config = dict(
    n_layer=18,
    d_model=256,
    n_experts=40,
    experts_per_token=6,
    d_expert=128,
    d_shared_expert=128,
    activation='tanh_gelu',
    moe_layers=[1, 2, 3, 4, 5, 6, 7, 8, 9, 10, 11, 12, 13, 14, 15, 16, 17],
    router_score='softmax',
    normalize_top_k=False,
    routed_scale=2.58,
    balance_loss=0.00416,
    balance_bias=False,
    router_logit_norm=2.0,
    n_groups=8,
    groups_per_token=3,
    init_std_router=0.00619,
    lr_router=0.00109,
    n_head=2,
    n_kv_head=2,
    head_dim=128,
    vocab_size=8642,
    norm='layernorm',
    norm_place='pre',
    norm_eps=1e-05,
    positions='rope',
    rope_base=10000.0,
    rope_fraction=0.5,
    qk_norm=False,
    attn_scale=0.0884,
    tie_embeddings=False,
    parallel_block=True,
    init='uniform',
    init_std_qkv=0.0204,
    init_std_o=0.00341,
    init_std_up=0.0204,
    init_std_down=0.0017,
    init_out_by_depth=True,
    optimizer='soap_variant',
    lr=0.00338,
    lr_mult_qkv=0.7,
    beta1=0.95,
    beta2=0.98,
    lr_head=0.00726,
    grad_clip=1.0,
    warmup_steps=200,
    schedule='wsd',
    decay_fraction=0.38,
    decay_shape='linear',
    final_lr_fraction=0.0,
    batch_tokens=65536,
    seq_len=512,
    doc_mask=True,
    train_tokens=269800000,
    steps=4117,
    dataset='wikipedia_en',
)
Below are experts of layer 12 (counted from 0) of a mixture-of-experts language model. Rows are named router (the router's row for the expert), up (a neuron's input weights, with its number), down (a neuron's output weights, with its number) and show model dimensions 64-127. Each number is 500 + 50 x the weight over its row's rms, rounded and kept within 0 to 999. Numbers have three digits each.
After each expert's rows: "comes after" lists some tokens at least twice as common just before its tokens as in all text. This comes from a sample of Wikipedia text that the model never trained on. Tokens count by the router's weight.

# expert 18
router:584524467574481533436625594416443482535509470550445411476462539497503471463549493507519528565484477560459482397501576537539513564531441591463425538415456451493483466477432488451428532463507410
up0:512496489547430434439485531533449475541527562541509446489503534597583493528501529470433513565548484481374569486470414511510493520532439505416458533453541450449470457516452471425460562476458443
down0:560479458450479444619500494536536514537601552505488511424504551494469600437555483422554484508571517426514505468486457542498555395462492482511470509589468463574475349547517491545542507495455487
up1:541475493552493480553476494510547529495576452520570444482435509515498575484627439514558423455418506474555542458529560534443473512503437497525433488406535511492411499501542601441405573350469492
down1:572517453520564428412538561453493440449545578460379478493472515413592492430536515452434477399460539515470507615442432559542444533475514441564509439458449517475532450477578567499495519494509480
comes after: "the ", "to ", "and ", "a ", "s ", "\""

# expert 29
router:550382513444541551480595507480484468447474557413523519568423601511482540465505456564455501455419549582396597553485538468477455491480508524545431480418475418438509494483539497483411560485491582
up0:497442533404533567490510607513503489458496396478463595513574575409465498483475482522451457554541407526485497404414395515485563515475470527551431541541539563462430553500596499483436458557427456
down0:549500449450523489490571488537513487509458443482482450467490471584484511523473583436416493466406556487558470505395414530533563544563554433517433506485467518513512497482475533404472491475540529
up1:423521567488551576539502493582521528617565486491481521436593499450443521458635461587482511471499455454411465441457524454526454545500524594490390520484449410443565424490479522544500406463519537
down1:555590588446456501513495530560394459512443495552530500478470478499521539549454529542528506476459438533515517470562518523491476606399482564449496451471468557551497432564510523505514487478536486
comes after: "| ", "K", "- ", "; ", "D", "("

# expert 16
router:567474496452494470526416492507463492484548396605523466521504592400545547461491505474534436525522488480517543404468580480557533513641474507312502567431532513540441509517483542493547472495536409
up0:501473538487567525493452472475578519534571585612417592431448388491517445544521509525488484497541462532440556511486456504563465444486523548480498537500427529475495550581472472478593404553564491
down0:489519534449478460448607582475574472523443529420560488458464496509523495532543574402493517472534631575541517467496486541478411486488456441526565350555455457491471501482457511518485504484565537
up1:463469429565527409465495568517429442507530446373554534541500546423532563431436483497546607554542533484483571558548432453455485540515449504468446462473494518518494531509547489472497538442525478
down1:475662527552535508599417422528522505524455557537459483460615407433519500630559429557476464429432536495522412495495449534529393355479576544521472554515481488586457528546533561476581557494521444
comes after: "\n", "on ", "\n\n", "On ", "% ", "In "

# expert 33
router:603420546496490516442439445510480514491454543570441444515582457573544563485551458515492494554525464578465461460463446469467457501580532529541462426435484521485447499467490550524491506510540490
up0:543502641526415568474445487506513522507471497485442472494493503474542514576462506513399502535567527506503537558376538457462444451537382483436491570572598466505454550480495545479524469470508464
down0:551561448517380501610484528587478539469522535504507373477472474493508481473572557534501487423461513342525560519508487461489508497524506533584517560517507483489549491501546534544508554537373549
up1:530537555609569444427500488498535423536487492407470449495388562437486504565588523426479443471459466556425450470489489506575532454365502491468480463554474485485453514372428495457425500559479496
down1:464477443524450461485597506561516564496489496418540514489514550458473473479535495449463451487537408535474489485530514496516491524554519522577487587386426496502526441489482568488574523438527514
comes after: "| ", "C", "N", "; ", "T", "H"

# expert 31
router:546519464546543573553531453413490503483484457492522465526522453502594513437527474528455531503474495544487495497449526476516463578511494486563470429487535562575501436549513493441469519459469496
up0:517488440520533444496589499486497486556562493405526470452481466482422512566437463570528518663527569448464575538449505455513434492528588546491471458590576568446441465499548432522590491459554518
down0:447527484594539552399580439507495463500507500510532488525471453461444612453407417480530522559521524571400423453533454545523466525445521576488561517507438457507526466501444499487545560381520618
up1:481523601490506580533478503572371477517527451443445587560473531462482497491513467510509527451527589527449457577437521519496572510486527490520517497530485530453537473471475437506521512534546424
down1:510481390506504490488521473517486419545530481495421433529480550510503598558507596522543484428477562551473455543571532440523541496475552479481516554501535459548449467527475374444616489519457486
comes after: "in ", ", ", "of ", "to ", "(", ": "

# expert 4
router:569481523547458494515372502468565494536530505542516565471534504520513396509401550425493489430522533463555448427445480541511459497560551520495592493579515506493432472457464424573526445508529461
up0:499498546506554545534492539418412486523477468522463412410684510483491404589538526506510528497507556522479422563528565456484543556409398570526511533449403532433475417592534476459542527467483387
down0:505469573506556475473457504504481579415493484482511473453554555488522495518488466408469610556470512479487479483524444429550513514590489546513546515486499535499479446495608472523486477484608521
up1:461462410495552590499507571510430497471536418515446644529480488512473544386422487473470389522532421466456500480451439504594594502506482459459511564510520565456477507560536610432476518497520547
down1:492503501471409470556434461478564477520420595443548424461521543493477422543567581512489550522497560494498418483522573460492460525526480494480482489485518470504470453485465445542469513537447478
comes after: "of ", "in ", "to ", ". ", "with ", "is "

# expert 27
router:432483535504431543438536492456525360488478424426532420467587523510556547427530491481422432560528465572533494474454511498572516415507485500561510563476416546585443513421445481549477592506505574
up0:552418552463421405399485484562467436591536488518606487496525472613454559448496549457433531556573474513493559566538573491443559470414557528439437566525563510428519450523454522439498481509407466
down0:557605504498411410489383612475496504476426477538360555496479473426475479507409556504451562374525456585434435473413543549556579405541492503515514536488462499485452405512544459541483524452552518
up1:599515436453446479451478558446427542454522470534559456465528503498489510382493397484519393490515544473452488510485459486515566446515547514442437490424513423517469512400534521508459548531497460
down1:489498452461536401548545495511551563513563511483463567517446475394544469448471370596493504438514487563487544412565609488522486487530470448498582512548514632480444563487425549515479520429622473
comes after: "\n", "(", "0 ", "in ", "–", ", "

# expert 34
router:466539462423441489463561486517494573422548430504593455544501514470497567558529496457541444557457419467456463483562528532424541481521483563395492500393431476491489528462519475467558434568465432
up0:473489469410495530436505551492401536454471514492567445515557484440561495503476449493466401533543463420537535451502473443530515425455521538541472493426465453447525518513542476536491432451487550
down0:456502561517563567471440516455539569509435471497458565460437496489570541568489535465536506545441440465414496530473424504422498521401528423478537558476490574494512507576603480513475471515497542
up1:557443523428512461429599546513549507491479555553467495625432513496517425514423424488490489447520513503562502436471512516499458537538574443491425453508582465657519497604496510451553518498473459
down1:592546549485635537464458517481479536455527603543498558492544513496446565467570377487503543560535445450545505442523565477506457486489395569490497582511458499506430389518487481515490490544504497
comes after: "|", "| ", "\n", ")", " ", ";"

# expert 22
router:466544540578547612463550549420498476489452545492553418510443435490450537467439510516478473467440495502487416494471439423556482572506531402483541484502519479578507454530485479508505505433492448
up0:404458518527467483461570497511574430557486458522520485499523503489514525498506557485418456519524553474475473469467501484453385558468558461445527410475565482589488556471493474462451584568572466
down0:477514440538516538552530490461451551412456553526436448462534534497631562567548453563415518561356515503464480532599578456478411578480527562545453556588508507496464518493589463467464567476479508
up1:474462457513510468526518541481519499466444515552552504464528515438514550489491488429472539375457527473531481538485567481504496425591558477476568523521464521503552430499541444486487524507455449
down1:529477552470427440477541541542582577578571540494463601500527536513519442510568484472521557569566450477481563513527548531531465450438446431559437402486444543425510470522530523490461543532453575
comes after: "was ", "the ", "a ", "is ", "were ", "and "

# expert 20
router:565504555478516409458481487511478570576498544494524570504476498477521403478461504480475568366558543479523536515538496565538462622426497482566510450573433534463526523517499501499469554522502477
up0:417510628470491500470494550509557458492535470477540403514467516534425472604509519370541509508597414529462438518468499529473459482521480447476558545628478401501511517536448465536412469519551446
down0:536565524562488444475455520516444361445471450546512627517472518497453467619415457443513588458564512550581500549507545571536510443540489460470605441424496513600515445477533455483478557531415525
up1:485448541428426478478454519535558441506539487471538539482553448500607599522469464544497481497468527566412428567466434520435526496589484503482478476566482474462475494560562520532478457484468502
down1:430596470507492502517464424519461503498554584506504487537469612485553506483584479533556457438562438487531447592496539537442409487531522562450514499503517521450438453461575401476570442518457478
comes after: ": ", "- ", "of ", ", ", "the ", "a "

# expert 2
router:540541402500460519534543430449595485584434525496434504516510504536529455500588499501599540525510483470472458561470474513536458542435494604578505411547534610501577403487499615545532568489524462
up0:437490401529481496474526522566515544480451527405572477503532525520484530486538452566507468529465398512519530471394468514412422401528565523461499521488412551585439530480532477474525473384489467
down0:472491531479475579400432523450557561524458467571484549587472421552463408588488502573385458511495460519493572474511451433531492482437591593538422470441458463523581468529516518475607525500352480
up1:448494545453436481537535457606483572595500532576527584482476416544482398451562520523503482578517490344524572512549546464419499528511474469471463442512607434499512559515450496486520494510493542
down1:514467432524515579527499581555506478462498489421508476595517537479599440487470405549494525461500539549454428472422505495545448520529497502556524561480560446591578586527495487475482390630496478
comes after: "the ", "(", ", ", "of ", "and ", ". "

# expert 0
router:498526471557454443529547425461654536511471513537450487513422447486518500492602471444581549443480456550482525456505484485496473439497537545565497461417449462523540483521446505476502475542567514
up0:488506530454515439524387542524541502471542526524532529481489415508439408425491565420484537490495490547492517463503457412633441522476595525506426548438534562471467440493471472499538502527499493
down0:511476565469516495434463427503527485532477494407485533466518511466503447382419536367539486569507449493498506405532424431589447575416453562439462454514525458533438582453497461418438626465475497
up1:505437621571547520415483590438502530537498461591493450488472418556500442539509507481367525447418505520483581475461553419546497523540462519517465500458482538539521486508527388370474512486576555
down1:573477514526499507519472566519506437533578535544513491513430522475514556528421429555473557497511407494642463493542468600485468460514485483486516492444512525592404434549494538519444519482513452
comes after: ".", "==", "|", "===", ")", "\""

# expert 28
router:457482445423437463361493510491386640562525471477528569504512503502481499522565518408421486510510479501496521517511450404536542471511469488485432526500545454434525496567450447533593499504507593
up0:465537551543594534484494437561465437461558515527521518430473439543457591532557415397525529482508510563535473500515464499510482529518556483524556480507452523569449440527449509431517529459445519
down0:515556553410502455528526487533474430459510463547546473550474516495466486565516413448507525454454450580474470513479491480431544557494525624506562432635507413489525494463587520550453516518389507
up1:493377478544498660550500457508486532428540610488454555443525548495458513518501405522519464529487575481455538492473416555488529375502461532490458496597455564556538564480447547466498625487502558
down1:587466483483460431601445509496547481491509491604510570504544456508500458518518615550547490464509568571463595575494477476426437461435541543447540596422472476549453464510479460478562490491478552
comes after: "\n", "by", " ", ") ", "\n\n", "Born"

# expert 17
router:500493553506461529431495581572559488444486485622502525540516510530528562457408527462474438513472513427549485417518512507511539434554553472444571456433538522571522399488469471537467453477510573
up0:478496597540533501402533468461571395486559520550564518536508442541533429525522464630489448484429535507542504528414530558541595546497446474487495518466577428552485546566451528518466478528474497
down0:530498528567480438535483579484545530594492524453448507455542580405606443525454556549516514616532514478382508503584511522548530536505612486497533461481325512495571474511519497525485511471580548
up1:511559508551540459506450527521541499495449483536520481466580554471425523603509432480485451541491495521536562477566479460519474477521535586503532440552551468448448536564500582534478399444530472
down1:453492493485499461481511488534501556452476507447510473476459498467588482578535599474539444519516526575486402560497536496455487513550505508589517450470507457557505534444523525416511491454546499
comes after: "- ", "\n", ".", "\n\n", "(", " "

# expert 30
router:566455510563539537550527567533611481464405436467531534429456536475509539454553463541547492530529562523463480535454462582422551488455528510520392424486470564470538401488509546500566554477473447
up0:449479466559574433514470465534475489489535562552517475516518496649544428532498470518466492483476437421502423511611518591476503444564509513502490413494523502474471501420471444544577423517463538
down0:488545379415521484484455390565478470555457438462452443502423577489575427485503502535534517505485501421498436471477532546453408559520507534575531502527545547483506573442559452482394497642501458
up1:530473579520510469558507467627533473521453505501468479473518513457478472446490546500510512432427551478448514445431495557517551475539582581543472552478499488538476530526534517441550545503578602
down1:496460485498516603446493451606498484462484548509534526444488486520548423513407569449485585500525576519511435548544527464485526453495476424536483425522532516478381472475496339398450476568567521
comes after: "the ", "a ", "and ", "to ", "an ", "was "

# expert 15
router:502460526473438527519471564491575478521518506525511572559540519476448543515539539417481536544452394442506476484480465463589399441454458552502488547532490512572521558607463551531588411393510614
up0:486511510557432367494539475451587432464458476567504534479494378493451501515542510546510378492381532497496479497576443454608474450483544555464570528515550525540516511570479546522438504570508474
down0:498401523448511461454468500457499475431525520448511458451443529482479576512530500446421500553571486629439479480521486556525477478530462504473492413448572467523499493492469523517465563510428568
up1:508383474546507431495524522499390539457477436509479510525487490473448545576526619456441441480490623509499521523445413538460530567451461534529511495475495448500435429574492560453563605494499503
down1:599517524440552516537495446460489419518554435483513437513542348540492428448482582459479520463492511480553476490517593502497481394420492508456559492487518406460514537486429458510454504433512502
comes after: ", ", "and ", "\n", "as ", "such ", "well "